Weights of a small mixture-of-experts language model, trained from scratch on English Wikipedia.
Experts: 12 experts in each of 10 layers, 2 picks a token, a shared expert of 128 neurons.
Training: a variant of SOAP for the experts, 264M tokens.
Below are experts of layer 4 (counted from 0) of a mixture-of-experts language model. Rows are named router (the router's row for the expert), up (a neuron's input weights, with its number) and show model dimensions 0-95. Each number is 128 + 32 x the weight over its row's rms, rounded and kept within 0 to 255. Numbers have three digits each.
Before each expert's rows: "gets" lists some tokens that make up at least twice as much of what it gets as of all text. This comes from a sample of Wikipedia text that the model never trained on. Tokens count by the router's weight.

# expert 8
gets: " h", "r", " c", " s", "in", "th"
router:141110095122123125108133079149127131095157163102067135071102118135138124114156131063108136150115089145118089153134136168201127116089117146089159168076163117206153166130131109165158147129144158181096175105070106079117164147145133133092143170073073156148164151113138089152112035152092098130
up0:133057086079104120122122121170163107131142192124125169114114144192098101110177074093129222177094128131099142129152104120139072157098137115106170167070135074129144101096150121163147122055149145131103140063106114122121123072125108141162144175145103142137181142123097139111120203122118102136
up1:153100081134155138090116144101144106095161156095133182131138143121093181144160135146080088158112134126120160102114130166137158161060097094118211084095137161114156103126178162117173136118171066159137160086083131087138128179116180141114106066149101189058118139151155126166142134140173124075
up2:141135147109178115135106161126071095144143152076120180148153124174126172093089115144170125115137083077142090147141175103132036118112170132136136089140141184110126176147149142176138100104165126081129113106097122131155141076108082152110177084098129168225185142194136113137138152116098101113
up3:083159128163114127076103140110052111122143149156130160090108111100143110108176071119087142133125137108101132140110132098113144171112166109140153160167133136221153183158129084108148101139169164182179154152138121132189103155132080155100127202064140162114129081107076118147118132113090197160
up4:128130177130115154186124112081094125097158116094078135110164087166158174127124140122154144141113117108084083162152186084101125126120143077108133146138159109161095156169119109116136128124089124189067151095092045098181117207168147152130100130115108197102147088120147166172174127113102070122
up5:160105145084126129106143114166129060155138165099048128166088119120144144088144065180110125197112134143142112144149123203150071147083144104157164159089134068166184152153093133120140128133141143122101148133097137160084190093136158157138109143111118071136064076058097137142113138150114136135
up6:137141154098204122091149135109117049182139100076098148125163179173134154111149070104142156167175169162051140158132102116155119109087154111115206181095186090114129128135064138145162126122135126129161172080130116127136081147072130120177107107114105131130138173151165095135150119125097121158
up7:109103151125159122106149094127149138093132142063099178129092032137168135098133126121108105185135146175162110173156133119188147167079123124131126167085083141183168122109153160185116118154106145149135157141101100072144135085095169151146177161148054158125162158086122080162094125089142135082
up8:117133167118121110118165123136096100123100111154117095059179116165138188187123102082153128155095097109143120120144213159132120117107137127165107152148136124080064179069148146110153068151146090097151153101048100143180132139084113164126116139140114077150167106143193132177114171180141126155
up9:144151125133133207158202171104145138168138124110117140097149188159141135114146169099094113147076212163113097135128071169156092162126167084092086106133148155180140143123117153139133169169132096147163142104067139144138128162136098168121144146101028114087145127087108073174127114127133107117
up10:117098142128105160102122182118146150104136183058084149138120163124060138142136136078088177139135158186118139141111165176118140123065092139131145195147165075234090152156106083161130124092126116177125147080147090137127146138075156104061138112095114106140114117136130098151139075126106149123
up11:192094182124061143156151174111111163102107184084144118137133141166135054109155061100100110122109182094113095168156084084106138085094123178108128145161120101136128164130092108120170146097161124155145154095132184129201152162081076107162134142144077127110173114097165119143117091145152151139
up12:134127111113104177064136055114101111125113093109075156143179144150140167074161155114103056149083148182107055103167098168145114175175138190108112146125125125184120151125097162176139160135143108174166104102133121110147096115159114135126142153151126190103111084059156141104090146164119123096
up13:179152075093187117138115141101141089166191160114098088119104084133153180082171121147108178181102103149139139132123142181157154098111118153094156183140072128108156061172120067133142197124127145177169149113110130089109119137133157125132179137112119184127087137125110052143147120084165112125
up14:088185139136128098096135102060134150085151139135088143142114115084154087127097097145100131141095108100154162183115100132207135126156123095106069129158140146150081173164031153135134082146139144166105127133075121149111154072180121185059101136120112118133155121122169102100080076117107156102
up15:190033126168114125077067127159087139123107162087091196139135133167095110126155130096123079155086102133120120108120153134149154107168071150111106106123100111122132144137139135122141073170217164151147115128158170161087142084146158105143184134075121089123115169102153196107145119152121083127
up16:174134136118174108069134080066155085095203198089093146134121131147146149125091145076126120176144141126089089111094087159121100173070160107127148094144095141097162163111142068166119113092143131127108129090074074165139181115050158119148149146077124132087148142140147125095168136122093128132
up17:162148167136109135143048120095126148104115175129114107065169140073136106119106160164097125170079093141128120147104200092135179125100125094092130193135104187138108175113101090176110181123107135144142099161160111097131178107083065192163127138107140119102160165121129135201140114107123102169
up18:135129091121167151169159062142144181091078135146081096092178080053106107088124065071104154120125101149169148103154129119130139167157120106116143156120209110170107147126115114143156187128068120155108119072157106145118136112207188151103107113113079110117159166141146098135141156139102143144
up19:142073162076193087093135137106135119038142163121100140161145125155117145113119156089134108196129105139159092072079135135096201120133168116136102177156076127138124166107153155219113136129155160158171129120146119083136126122155117079114124108091072152103152125132144168203123124125138119174
up20:131096114159108107111178120140123120129103137129078130100162075204174134084131087056168139140099039192100114177137125083142059111119122132134120115139117153158143151113048134163138134152119110156108119138122121078185157089140129117133185197108115166138135143136159093151114128200096125156
up21:116107147144142116118161109170189135145158132122107231063129151148152087102080142065098098117074083124098102123155094112145077171134147132112105156106154129145143154156103152131204153103094116141137135123082150121097122132149117093179145096138144084162160178147101126037175147120078093146
up22:078145143125120157162153058176149158161131102126107138111095158138178098094123137065094140108092148151128119091120101124194124133102140100166108195079185072156094166121065116130155102190067121118096150162124104139173120137126137115166139096135145124103181125122163070086186174126116075127
up23:110145083197125117148181090095148103176119125114099095106103139137095083147137096056046139115155088130120070157112055170149125152156159105147166138122101142184115132135142111159146134066093129160183155102116142122110160119138088145160166098115079088158130078141137083149135060100153102163
up24:115098178092165121131148195096136061124166152102122073154176132131134132119186122135097141171125083158190090104155039132139116087107111182086191154096126122135153110172146146075151147132089119136084130079088158115186122124076142103106131159116107105149149104126165134080142082132111143177
up25:101088102145100139104155123134141148114164121186109127113115133090110135133205091123110129171141070157174113096156083140137144166097136175122133175143170141204157142158110130144076134104174144106113143082093151104137157140052122101112142103121070115127165161087134130168063079118075038135
up26:106090154106111152113124056070110079128136176108112139181149126219074129130182156177107131140138151068112134116066134158119134158147194090148166125043078141132131139140158118108128136122165166140145168115162081131123151148119120120139100138105100103127183101095168102130106096129121078197
up27:152127118161149157070065123164073101128111136044154096108094171135107164093151145127173106147123141126099158149122056171148093129079112122138127113100157185144109119103074093104141166174158107199144166084105151126071117122168120095131144159060158120102180160147130098084154105162105115145
up28:161121123142075143150158088197120117086171159111144160133165160081124108194101156177148094154119167179114128127176150168162161141129114054120073095097091140126155159160085094167092114141092114132109156106104118099097108155107084174137096194130135179114153106107115168090158070088107145154
up29:173150081128053124112091126115086108092098134132121130078116107134149094079140123152090105174103091125097079134147179149144110104105129149136148122122141070140117153102140134100142182139216113115152175120098162159232071181088190141180124087176174121104123135095103108135137129107135123145
up30:149138111078114148094173100115121118123115135149111142132173139108130125096106136050113167140119142114107114113188090198118124179099118133131083136124109128184202122108131174144165163129101127140152209122153141090135192082166142098128162186139060179136114169123053122075121112178154128149
up31:105113138173114089159134087199142121113137179101081174082159127106123198140160210196170096153129172116093101176132080128144143118121155151142158143048114105171116124134110118121112199143065113166164112109121143106124083154120168168160117116116130113089118155100142163102104083083104129142
up32:115125125113157146086099116109072112150128185125123084071188165122108157117106089133071141170122164116128102183167111199183101092085100137119106157097073147197141105084119141131179144132107167153098154103142113080133118167138078083069129113125131206103176146122144131129163101143113111171
up33:095114118143162111181128154152087109151143100119152114112152159157167140082190140046071143095137081139118109126126126151162151113118136163138118114112158106229097162142102073114114176161143176169160083124116105096084144127160131089076175134085118170058138139146113134194090106117114093108
up34:174138099134073109135100115098167116105149152117094181121164114167163113082124154080213162130179144150108051136103076163198164097154141143170163147115115118094126141153114122137184118074112117161128115076128121184095175145155104107116114151131126150088100067146155169129073090174131127113
up35:152064156165148108159146097083148153134096162124107167109085103121134093167117128128124128163152126134157114119118198138150165094089065129150195111097079095156167211119107055153197107158136177158161108107120142119104124167134167129172075136074121131169146129123091138128123168116078115081
up36:170184115143097098076193169145129136111108122091085116082143168131169103127142084086142180122138155125138196131085083099177102109106104155172081184173125209140156147096157121149147130133164172064162146122098092097126160147124091131127119123057118094151118092100158149102094116111156145158
up37:144124096114131160114145098146123135066143144124137102110114126120060149165197073119100159145096130143178125122100140108154119162096108096129170074092157082178138134088160119145160135130137201130108126162137135090130166092185119133043121139069128148142161117124108136160050176165126157043
up38:144125111125149169111167092128161187146122198118080083071129102105120119099057067057110146166145105184143123129179134173163167116071138123137172123067152167174135133113123089167154099124106136132140148093130092134136175152126100076114155171111112117097132145095109176182124094149077100147
up39:143152159146122132147137105096150159162161092074100108118172114152152073139137121095163113106174094193149062167116099115174163125126092107086137118153083106155140117121192158171140125125145034139133167106078047111133171148120128137124129134110119124108168202063160150179135110134142138175
up40:178109152135119113123110130137157102107108131140181149149130141128105166100114117073158063104140121139100093172094068083175145108128143165133075089156125174153111118133107110172058133173078127218177159135113081105124141108135093080110128084092143118154161152094186120060123111138120174072
up41:141118169116172118119180076156123141079150133125107113082176059106196095124137122106103108142136119172151143127092116144135107072139124141148157103149085090145073103039086110174144167166189124123136139211151151087111149170142105105194096126115083176151148159098152117147119095147116149135
up42:148119138160157127142102110099183186157116075114168150116120154119153151108083149090103087126109169139133113112149087177140167100118171107134170120082126127153081139114155097207128140081130141167106176110053083116161116177067171114165063158126073123132116159117152165158172117101104069105
up43:112113127172117180084147099176115122210146163096139162131113084118123141105136128108079108059048147080100122139087174131088129126132067053139133082128131097105108135143116100191130154143137148152126152150093124179152098124094183167146151181094089149125142100157080077148153130166155099124
up44:118149106135138104109106118165154150107162142123028143108167125114106124111144096159116139148139129160181127065090093152149135137126130113160248105058127109134113168067159185140141112111119140160102131145088079152058082138123105140109166172075149109089096113172147123151089124136122085110
up45:139110148134120157109116117170124109157199130115142134102104161156127152141173150140135119193083142136132139095139134127171148164101141133116088183079091091166195144031103139153166093071164138142140146095073178066136141130145156068129067137115129127133073157180134148125159093090077108151
up46:131145180135100132084111131125088139095129081167085142129142188126170144157112136131135085140091129105095142094137117103123176166132134162090120107110130115213135116145079082132099167140187153150227138107107073139138121198137104132061086138071120157162167131069167119150155147131153082152
up47:135117126161082131136151079126123119122106173140078133025099123113145095085095120072115142179181125205097084170123167134167118163166126126098156078084068116131166128088192082138157152142095153128127144140108149080147124166132162123146147161094151070125109104174125170132093106120093131165
up48:092097159176115137114203121064175103129122134137132169160160132115118073162185141092077144166144068154170090152089156151131091147123153076106150086087124112141146162183104130151121122126088110118123093114151084147130154160104111100134132111078133160143103108180200137191080094136087071120
up49:166130093133093096138131098079131032097148139093206159056047116112144141094176109075133148168176111142131110137071130119135132171147143157091139138136130110165122105127119151177168122114115142081097163116114134118130107132162126153129142155098079177090116142156120066134134106158073139205
up50:204142098078083180160141103135093141134124183113177118078135157181107170155123162126101142105158132130135142087082137089121164154116143056105115169181097102134143168096171151124103156120156153183161157111174068075178143153051176113093153129119115144108159115094125152147106156131135129094
up51:132164156154142106134121119123143114095116231149075130112158153148119146137075154081132136142125113138143175144088091165132217061122140085109130064111112127137133101110127080190135143206151166174113134150144073111128100130116138080104141138078149120099171160149148118160135109078098186090
up52:179195141146106109163127066147083180118170121098144157149069128136036101096194101148141140131092102151103136113135116148119094110086113164083135091117132135131150160129078138152152134111093180165125086116125120165126133091106070161098129179086141126125038161135139193155137103112161098124
up53:120141127102080132182152116190094126139143130065110131114130162146162171116080165151152109141121057100097123122069125131118173107102084063163117122118157102161065123082132087114120142153182142165132119083086155066155112183102142122102115105158076122079108178167193111142127131169144122176
up54:157119106125092171128104087110173127142139101100113091145106064137140161055141117043095172117081136086105114160124120100125091129097096130083146105134157166083148178158100110169197155101136219186125119139095142135186108133087134106113117169150085112105125110163116155156163169122168157146
up55:146095156111119148146113121179153163148127140113064154113130132149116197137137088179102073136107083135140148099105157109144114129082123130175135143116145143130113210124101105174152087105141118086132116120115094152164168105132186121167121163032079158176204161104109077099161143155063142138
up56:171108132178076129131172106146103145110121132126073160062149107136051158101140097060109204164117108143155134072112129119126155125166121128059171155081098081133147176133189137194155180079143114098170128106086128086151137133159165146154147141138139129117166127072147154169125130126137112104
up57:140098105070117093088100160119115120147160155189100113090189136112099127085187071072108091163100182101122169158119126129186095138116123212147117126145181088124138137163158141141134176136066182221110120128149132122162105139132093114109129120187120120096089133157143109142156117152121085146
up58:114129140155105179180165112103116113143116161169099137100134149062094123127110150109130164110106103117111079108177121095139141160111119157087129147141173082201051136113146114200144153071061161149100143145077167116098137143067134131128200173141205094116158129120112112129132118169108093157
up59:163098126117127105166104103121107146165163118125101200097106128164143139105127118092131110087077137084091149186142126163187187127134142117129200127105101098119159141195091152150089129157138098154165221065134113155153078123107174164125156121141044167141142090108128136110166110163114106144
up60:149103066133161165113136113172088165136148180095111133159163091165102131069048100165117086146047094138121183125096138119146099162105107127144104119122099178166164135118112154124091124128148141154196127157086097154147127148160098155106117114122061137082156168088171107139141058142129184152
up61:124144114123141099101146171118121209123141163180129151113163142099122129155101189158089121131089116162179122133168122141187129151106139150164108146111142087214053150090101092119126164157142092120074122133095130068167104159090112140135186149126110135104082178124125065146069094078114093140
up62:092113164146148078113105138090062139154157162107172160091095092167141166089126133155178152103143114142166101088154147140191162095109150133131123182162133130129127171087112135144155130125091111191172144013106111108164073088101178143137125170153146115154110137173080103140080119158146105125
up63:105141091118145159094092141102080111100132195083105111106157147104130108109129119098101136174129158161104094139092141142119140183137117082067149169097140099120180045165139130114125129206175162134140116129073178131174183107151155179106143118116117105122130202110129093180102095121098060139

# expert 5
gets: "s", "t", "ed", "i", "us", "et"
router:122139103099095100160165084097138120128134168098094088158185116118178162129192121100119127144118148124175198135157060128126147127090092172128094075134133100103169134094112138118170114123109086199208076146092091160115161061182120119131167101173146102139140190134124140114127132105139096095
up0:138083078128088077117121130162116139116171164158158118117131118164145116140135100151140154240149099198116074103117152151132135158088205111142079143065105087145166143145199153097165131128131132156148119121112162102122103064153139085103169136171150138171153119136097174131083146142177115120
up1:142162092134097127137066126100133107112099190140082104119126084164091097110187138109138125137099078164155129137164104132115148113114123166129188130121126139202133156083131100139090098094122119161158094168150169106064199155157134111173152126151094084115120143111083226103120134046107106119
up2:089117099136132131113095072157119123184137101128109170097142072126093148141182119140170166074063107113129137169166172179128134113132184154165114066134127124104165115093082170080125120167146136137122103091116091163120123121181061121140135088087131115063157056194146145145129115133170107093
up3:171147132110114057167186114144139142091102151100132114067184144152146148154162101184145152130118087174180187132143104122136130093164144064128145102111139077088211123127124107111135163167098080152131063137081119122081169141136116144084131148111188133120098165128179131159087107098135100093
up4:180172108152119100159117118122062152189137089137154062154145150133153114102158101075195102090148169117111131076130141132077139104112178120102076156183169134076125106136096150096207118168173106171110134104116080140154063101163119120103148097095181125140126126174114123151114132147091096125
up5:163151187084123129120147065119154171109120131091112159183130119114130138136116089135143126129126134086154165077134125161077057119086117160071145074119166131095110107125115154163166107063093130166113104139135126059130160118092160087078170134074110101061143154175143136153173095072180134136
up6:145119072076103081180092087108146123217126129100116124114123080130165134088172132118145120073170166111079101143133062128167153114104109158089189111147138143157162141129122157114086108129121139157165128097135100137140125049134146135182167190160091118131162097146162060127064141160156125116
up7:162165133130132118085188101140153115135161108113112092099156116177122120142204125170094130109111164110073208071107137151161095098098114055169096108147124096084173096103097169153174123130150117106167079130116093154155137086149120110141043140094057156143128147134151168083144115108141118126
up8:170177154157119084138128127055089140162198101102094125113134083159133140112136121076120165100153147079131139159124079069131160155112131121147104152199152136178177175165148127113071127104142141127117090162093123125124146107180113144105202106057169110126118181139095174111132079143127086158
up9:158140090059151171189152086152132139149108193174099117084161109124093170122166105156125145166125153093171114106184161182128107120124088107116082108150134172148138098088107146106159116102159067143092102048134114111132141120133085128157177111170130076092170125155134063120086112094118136085
up10:128113099173144139086150116114145118132147177091144130094144105145134126164115113103134183076162141103155168120175169132150119121193128119121135168154108144134131172130149105122168112075024073120183107096084072125106175097127107070153163146120065106152192115116108157124179169094114111185
up11:088173101126141084136170097116090182108113109136127142150175076067142130135098103142153063105140138138179167147180115164128065184199130185145093103100106142152142118096130115157122085145143095135109125144126045094105139084114168127128096123130131089136148152079145131149119088098050072095
up12:129101155127073097122095088118109167206134077160174102086148106157097138113155076129172120126138126129087108143168133140137128140099156162218116117128083078167162102097142111118108102127065111082180127168169126129149125065188156165111173098083165157128116155114123158175145108119108088178
up13:143144083118100113127150140119151139151134174107205111208140080078109094125113047154095130141150149157163159118148120155102144122082093160142136069107115117129095085086156152091168116109102100117145080194140132149085168113126167126190178099108144091084177185155129106164102097090108107104
up14:145153063062089078140133154115148153118140154149166167115156109139189172112137098061151127095147133140182101155134100136049091102108119162138119116132173102116158102129131143157189122130129114174153026123142115108108156072152114096113196153094127100118171156184136154172137140096163127141
up15:151174063120168123168070136134127115180144120107089104029146145109148093097167087100096118150101129158111153183163131092170107199123119151169141106173126137126144069167120126139159140122132110182165094096096145099118116097169069144137181164167189155096157117156114134140138117068114140124
up16:130108201125127127124176116108087100107123140124120165149180066110158184121125126172117143147121120138119124056107133149087163191109158112151128181137178155135153128156189198138137089112161155135132125122095116132118080088127144182123178129148134188090147189111102133121175164107104041081
up17:084099150172160143125192139112168104139133157163120144164151187082182151135109168106151173148079166140116112124132135116091076132187125110053072097112174183144164141129132132136154165106085078136088126148073103148115124137180147100142168059166159103154135147154070137122109111126102072105
up18:121093152147107051143134079137164108110150074116097107111102102165151137154144119099142140179107119158153064094120125177052159107125104145160128089165105102078157119172128101150157207087139151144147099130109113141105176080170118113128162106146185125131126135078171165133157130121218176096
up19:131133094062128176180111143201165140167114138103138073150177103128134167154115114118156147130079083119083112054126072192163112129145101142137128115183130131125142103080134151072145180150164165125160131142131088114170144149148106139071115077178149099091131162171104193145141108156162112103
up20:123186116087150107108177152131114125144136153096099106102129101125131179168186112148159124057177154102169104136105105103149141109166086124148079097141148107119133140159167116143138131121132111174064163124129098124144175070111112128116096133118144089170182075040163157088091166147094209087
up21:117168133084153108164119152105105056126136203138071109141122164144139131149153162109108073152078139076108169077150163160117195101116083163110143179133122065122071086134117138125141165175103140171132114145092130109119170113153131160062158111150154142128160091087089086155121175157161165097
up22:104136127124131130117180165069136147147162183077088095106185164172146120168112158099129190157113105173128151188134114140156076075154102123106116134136136119137096122158144138132122106072145169123154103152046097148088170120151132076134177094157140095107151208128164164116117096111164161188
up23:167211096131138160190143123112085102117133112095148129095106116151129067135103069048150080167119085118152154147130099115180114153120115098122090131129114174114180118079191127105174122149162123133147111105116093165122169104208110089098117056167105098145094114111125154162169162099117139116
up24:122166088118083129060194131143149143110171095161136130116131041033121149103127164133162101151068140072123130123162100124102136115170131104104093113159164122189124103120079150169129143178111162109122077118039125156134115118170169095123113156163159130126107120142172097150115091159125097118
up25:109169138129171125200104145095201125109122130121083188093112169132162153100137178082153086106165047093121122118115061158112119094112120101114081149148125147100117111137154146147162173114104140154161044090114049124154151132177102095127124094095130150136119174138165160164154123077114128124
up26:108085120103107160136093105096132114122152142140086082190180042104141165139139133118155210131116135126176130146132078128194115100122106166119137136129107121169176130133089120152114064069153118164136101130083076128060139098144170104056129140167154160092176126143132125167107082101155120161
up27:089229147095106144163117073124108107143149217151119126194119115087142166128122098132153116118113146121122148082136072157152118151140086124134129119112136119135122062114095148147159113110089111156139113168096070133106185145206081183079107132145161099119149159151055184139121117135136150104
up28:143122087113113181168123085086156110171111098105109051097200149152158125165136173151045141142136105129160155118129081126197076136108111121124117066163143090136154121096123068097100144140112075164115161154104068164129189112152120089133162125132133096168127122077165139136139141139163082106
up29:157169149137093122182135185106072114134150129080114146180162118138068076173179083154174091175161120161134098164125118148135120085066114165111196119110104133101117097171180173089115123139115119145151111125096150121160142058085111153150124070073128114165143136172161118093137085114098119107
up30:100146137159171165190191141155111075124182146122116101092158060160105115103147140187105131090157113182109113133139109124130117141161103111144188088128105120084158095122089112125113180158160140119139079170125158146175144134152094143131139118158125123120112072131125156121080065121149017074
up31:121167076066132141148123139124163109162149188166084121135150136160099083156140124102124092132086119170163067178106074112188082131147076113198102128103132119110156137091156117135140090133129112131088180106154121149114182127148127075096122079166120118140199154138099159050174130078123126149
up32:118132169123159150184167166102163125076112121086109148110151160163168103140109178114130145115077147162138148124122203172116157178179078162116046161089100147171104122119141122120097101105092145103085108150154138087095098143153153130063178086132122145119149162086188124155086181169126091142
up33:130079109157159151159095121086132165109091155114178093121113088167106114106149188143044062146114178144156127137134063103164158156111080095131142124122172194142094115141059143113108140133085149150170083130119133116113138081162142092134171078155142159195095145057099132128127110116146106120
up34:141104133056121145157181130115144124114116145121120115124087132112166181113146169082155125152119124082110174130098083116079159106100112147152105102170134035144146096116125126131165170087134158141169125102076126126184096135103176083145155111055142129098157161201110117179168141086170169073
up35:103160200126144170105174089133139090119116149137138126140156144121071172114176082128121170144129092128151135098095130093087138180141111102104064113160153105107038181137137117097131135065087151142162149127134101112214127078114134124142116118130150145163170193095150151144163165125059081137
up36:140105175130137173160099189083185123166096114145169096145140115144082146100169122098141101133120093141112137095155069121176185158156129169113085138120122174120143086108186139130158115127114155168167099125140083154107169098224111109053186161158135099122093138116141165153092082100155102141
up37:084128112157124106122133068131150085080138183136153132065126193123173181137146148097128144118129121104099216122111158175175140104142149141061156120130155124097080167086115123113187128138142153109195083116075080111167121121190114113158093109182099112179122146161150138127100148147132179123
up38:150130116154114089136077155147056117094116161118173090108136206112079148069118180165148161125156135149141197170171067141173169173084110142078111121175129160183126094097147116100148105110101150180154135093140114145176125089130096176116164139117159103152164107147116108145137089137099083096
up39:176167117139128136136116152119049084124093195127137074108140140125167190097176113134152103201133172101085136103127140145111086146059148164078175109134115171120111126116123095161144167163201138152072106044088103090145127143117152121101153106153174146117129152144126102136139159109074132108
up40:091148080142141093180099182170036130155184186110109136106123111144104125105125105113136081148107153118208173122089086114117136136156124187120166094112092073101134162108077088150104188116137127171146107070091085134153165089157147101118094130131157123157101103125135146153156191115090126129
up41:123112120121108128125114154150049138117106178137106083134155118127139152115110092179085159118142112119142151102119126155109181104116152172100111103159130113189125150096150079145145142093157178135094087156093109140102117138204108136018178089123181157051152150172160146127086104115104127064
up42:127100074102116090147170128156120096149111132157120119113146121164190140146113166106105088108137137176150159091118135113098165093095142119133089057086141121083133094061143148152143113136154016132129095092126069114154142102110100131161107128093097118125160180193225139115131088093126098129
up43:149160111158114097189139079069165122124086099154108116097127071178096196168135064046120164103118156132162145169147148137101194149112098094187098188168157163092125112126151068153115124137149086172144123112145128117179111109079163117114128113128144146139131175107123131094115129093141074106
up44:139192203147194093170144133102126104085083084082125112098146091094158128124179114133188103092112143106155195149153129125134090122078110126073121168167123186079151116117085138106132096114076121122143120126096075183135131105166144093134133120145071086130119143132207120154163155149142152156
up45:190153094076098140180126117109162130128175162106126055147194075087114145097088117142163120162138159082110160163125081109106146148080130119150135095161119127137172105075084099141180140157124103157143171110116126146154153183171105100097118130173135138080149160172117099103226132087112115134
up46:120112144096103084136184126124161147122184121111116175111150141119137151142165128150158108091127129087108148124152104152122129114112108133185166075122157078105135197133093179097131138053140179155146088063073112100092085107125131115066157095204151080128117117147121098166091167165068162088
up47:089174095090131105129087138088153130156090148169073134143134119144145086144125117118132145095144159168061044149105101104106116148087109123185172068133140158094128151080087133102145144162075166171120154100181116167143139131140192127095204108142161156160095082161092154162123121127166102165
up48:133082140128153137067146116112169159046111168067063078118157069121138151164173124136109104160128162149147090113078117137157139157113113148124178129156157096109135157137108075109103155125115195087139069159066096121128093108116123111137163077126080173094188143154164138113145156166145122171
up49:150076076123093131167158095126093170142135199120142062108132104164136079061123132117081088107140156175155132140196126102122089127121091152109140118141129126147151127138122030130107150142148108137148100151102130125114146131157158131170126132162120095099171093072115196089156126072129075207
up50:091088137103113129135189095107165139127148179163075105184136075094170159130177133114112188168089096082192117086166124144136105159123189162073101056085143194194161163120122155165144135094124148137141156096126080156112136151138161113135140120151137127115124143168150124165093097139114113173
up51:145123129069145156177118072151104161127132135159070156103080097158105108173110141164171137155042128098125205155121162139140069174074142093174106159143144095156141097117107113080115134113190144143077117132124152116144122125199147118116123070120131107108120185185122110108147096130156068135
up52:155139150103074099193106140162081143135103173140089166157130134081115172163121118211154089120166168139132140105076133119087157157139135230165122129176124141128090151086156122112156143131150053105153153100088118194137177108094102086149151122130112120148118149085101094114180108117098104111
up53:121118117117134118092122147059201127141116194136141087132178155087141130152082059099171098172132121155077153171112098105098151182170097167157117176149150052118163076110076119131150123154161124131107103108132131090186102127139123086137146164106125150113176110133176181170176127141154165111
up54:121111067079105139140102114089133153095155130113117115101144063063122115103150166086154144194100135089140157151102119134166151137093094157096118065121090089089114075116130116113182114136134127102178155120082136111148150108145240111192159117188115093117183141157137099118159116158156146152
up55:127164133140060152188125117142101110155089127125076109104099100070152149096139095193111146194144134180120162155121135166066109164058118174127132161180150134160158160087104092107093107136114101167121125156110074083119170073113120113105149172133199146057118130126134147102084118127129125098
up56:102121176098167089168119174159163074102149144130067110157152097100094137117196104154128107113115140127094116185155147171168118131162153152151142106068126116118130114134111054078119073135056123120197131173170084165071114127126143068110135081102146137111154111132122154144084160155088101161
up57:151129145077122125122087115133104138163134172090138109129115099193155149158154154107170116101148080116127151139152188091083110120118097102195105127125128138146126133133166091068139169117105128205145082157137079132092159102202101107134077082132169101124106118213131165170099090085147074098
up58:111127092103118113142137071127128099059087183180117135071183180097157190086169177136184157123143092126125117129089114110104121147181142125128177165111127070125090153086137140086127169107110135131150127108097120078100107150086124086095147087177122112094138118131191144148098156101053148095
up59:124154042083144086136100098129108154116176068105154162097128153146176151118119135118125130121129111088098148087128130127065087109123185153135089128090131165047131076098126166145215116147142184138134176113106114165198142081146137110119141153078105064143085156117173133114149108132124109114
up60:140105095149077033125107122127139109103134130086115124136124060079150128163111149146093188106097159111150136153133109141160155129137084197178143107165104121132178081123112176120138068123127127181181089057102117162111133095157174126139112150092129158081186167150152171114078105113139151162
up61:122121156147120144098158139147129100118178113093108131156219102096183118078105071103107127139113096102130156020123114177130116120105117138086132060132112137117128149142123134145168132148160100094167143155152126093120093115154120072139163135184154124090101145121124125099184173116133048043
up62:198146081134106172156109073107158142115144186161133099088097125096170109118122162043148145173134130151147119125134122145124125181140137212149087066080120108128128126167186115074145152172127089110090121129130176158109152169165122110121187121118115087103200120122160156124149137064138114129
up63:119107171167134073165095105168094106116119192107086123114136091079100175157173062131087116161133138102089130109171155140095126162093113103175145080115178128102177127156097062109102111134153164090134134153127128182093127125138080164100114114145156117104109127236080126085151102110138101119